Experts of a small language model.
Experts: 32 experts in each of 12 layers, 192 tanh GELU neurons an expert, 8 empty slots to pick, a shared expert of 192 neurons.
Below are experts of layer 3 (counted from 0) of a mixture-of-experts language model. Rows are named up (a neuron's input weights, with its number), down (a neuron's output weights, with its number) and show model dimensions 0-191. Each number is 500 + 50 x the weight over its row's rms, rounded and kept within 0 to 999. Numbers have three digits each.
Before each expert's rows: "raises" lists some tokens whose logits its average output raises strongly, later layers aside. This comes from a sample of Wikipedia text that the model never trained on.

# expert 20
raises: " point", "-day", " times"
up0:476530482546521447521503462513478566486474531533421479546467400461559539513555493460521482427506454460535578512517480551573600421492402520451566478488572514485549478546553501582455560446485393457563457524499520370546564536486472505456534389495524554555397506467477489524432517499484390542516471482564525534425496559464485463539580448553505498507591427506422493528469545571463516465391478512491560398467589555491528402482457526589567484402491537453548481564561563537441459595510483490588425515464519484552544492475519494421386462603467469533490462544478536502575538495526464456
down0:513488567528518471531520545414517483556560472583548508556536609490436561581565551469515496541509548524488431553486377453456478529473559513465453456439527471540498433538444487452485547478541540541530457464414525502561452421606490529466435516491457531419494464516382460499496467521516454569514448561484386542511480443567492618481382571560467530548399523487572457437496537450560496660520481550520438497497531528527471549509569432516445518515574520473465429547450506366501467619498439473492483501499503479463417492478558575519473547422567517443531418548481489500507472498461546503

# expert 21
raises: "po", "oon", " him"
up0:528503433436475472470449551608571539458516592563546432457539547493501541495458467477572495525446441463667518489448621475490497536575479401560568536552528434436531504413435533506547582528548479504453554464505609565505521541508553430433537514444499591515526503455506501551494472492519452531466490591572500416408528565539533491515544459445469428565517463421411490482512421526489540402416450592484501562444469506406546527425486438506483465478504561515480547544450539460471564483554531439539517585447477454521468491553538464432462499458518512529504475422366514505490463498551457523
down0:519574489490459453497547550456591552461446456407416495622508473561590412502495487473497523467581570464529501468467573545456493559517462453504516509491502491491521582514517521515485538549591448547522461482385494541542449469502439501561482555490479483549503494403449430524560558416550562573565445507496564533485519541598487438466522548583451498483416526526367508470524580413575459573524505444409516485583489516436508513468505559617504550551430524447431471505427414477517505480559554558478554563547483517441496466404550548419493424548511470494477518456479492488452396499490395478

# expert 23
raises: "orn", "ean", "mp", "hood"
up0:547462480484506533547519418501313445534476521525478425472560458484607445487466459461654491458518619593529545492538444551515501385485506477493454428461449470502579504493543509541495534499542552513450478501518561478460546495603528456454531534489494447425501485440468481581555498469497530466517564365471532541445497529531490453612442514531500516499490458475491414508534545479477547536535395510485528520478463510463467544570509433511500501514561508450503624523502581489524560583434488566508416502460476613483471525380472527490571527436517470444472563515419479516398422471538564487
down0:471534496511462529538473542415466412501506448535408486461468461489556496454500449501489402480484539472538511464582573516368489487482574543569566577547395481423453487515537490529537512600444608544447512525477552632476392435494610521518490542444484464426466497514482410657532503411515498557495498492554495568471525427476562565620547565596508513491441464574458512510495526495436534539502445464524489376479481464467559538468461510444513530494547527477561556409465491526508517510483445481545571575541504452537508513557462566503494452498433485556535498461473493427430500548508405466

# expert 9
raises: "Or", "P", "St", "Man", "Ph", "Th"
up0:414571507557610529560454449448433578495549426458497573375465479467502523438553518478461571436507461468510470540499509522451511424539511478447527490484491527484465394384525507547427421437604497449460490487595452583480482450560551532600533565459481515575507490493484486528545510467513393413415594489522558464468451436545477534519482490573473492510462523511577465571524472468444380464510593571487502566520562457399578518499498556435544512468538560476463608537560464584528507485469495542569532420464500547503433542533517455408486502565499507520474529438451525524481551428489551529
down0:445494453516439473475426488572488594510462590598462575503491458473439556468432474517463467642559530493485555533521549508512549426516418485477487490536506488501586580555404490501546527526387409453495530546519503461529452505494442441459414481474551482500442397524494589480499512494509489504587575398472539493503492536547563471551548506452464507583494557486431505496420478567438474419509434517466452506470544454532434478487528527496426458406390532462505512522487506623522530510518473483582486511520545446482483534449545572522584576461529595465498447493524564524468601588359554493

# expert 11
raises: "====", "===", "==", " However", " Other", " Their"
up0:577475415557401519415547483558559504537468495570488447460465550497462516495511476505538485469486498468474483460425512530486593422476520554420496439510502444489433459526507548507529468344506489432569570479513506445486473413513490536527489529505559469454453428497523421416461574493457435463533594465636478489536505498540507506473529477490549523460522436514536533517531520444496407579504409550578476579472504529453596465565480507499523419503625512484492519457437606628486502395464608542512483556538519568526420331535535540469494529541441518546476512482528544503549511461557479546
down0:493549488501451524444424372417554465494474477460532419602536522451457524518528528441535459529507500512491451543402430509511517617518550473554421545566620497473464505586535441439614527525426496549550498416524487528471567468537470478524518499480396482590457549475501520512439447559464501474450537512432523485547508502595557483437482553435467490433494473479498499439558486478523547491600498545479535534613484495495510535497533488388501456405494514526605522446448504479510478490465544560455595522558398444585400440427526543458534558471487536542400483478588525555512486529547422565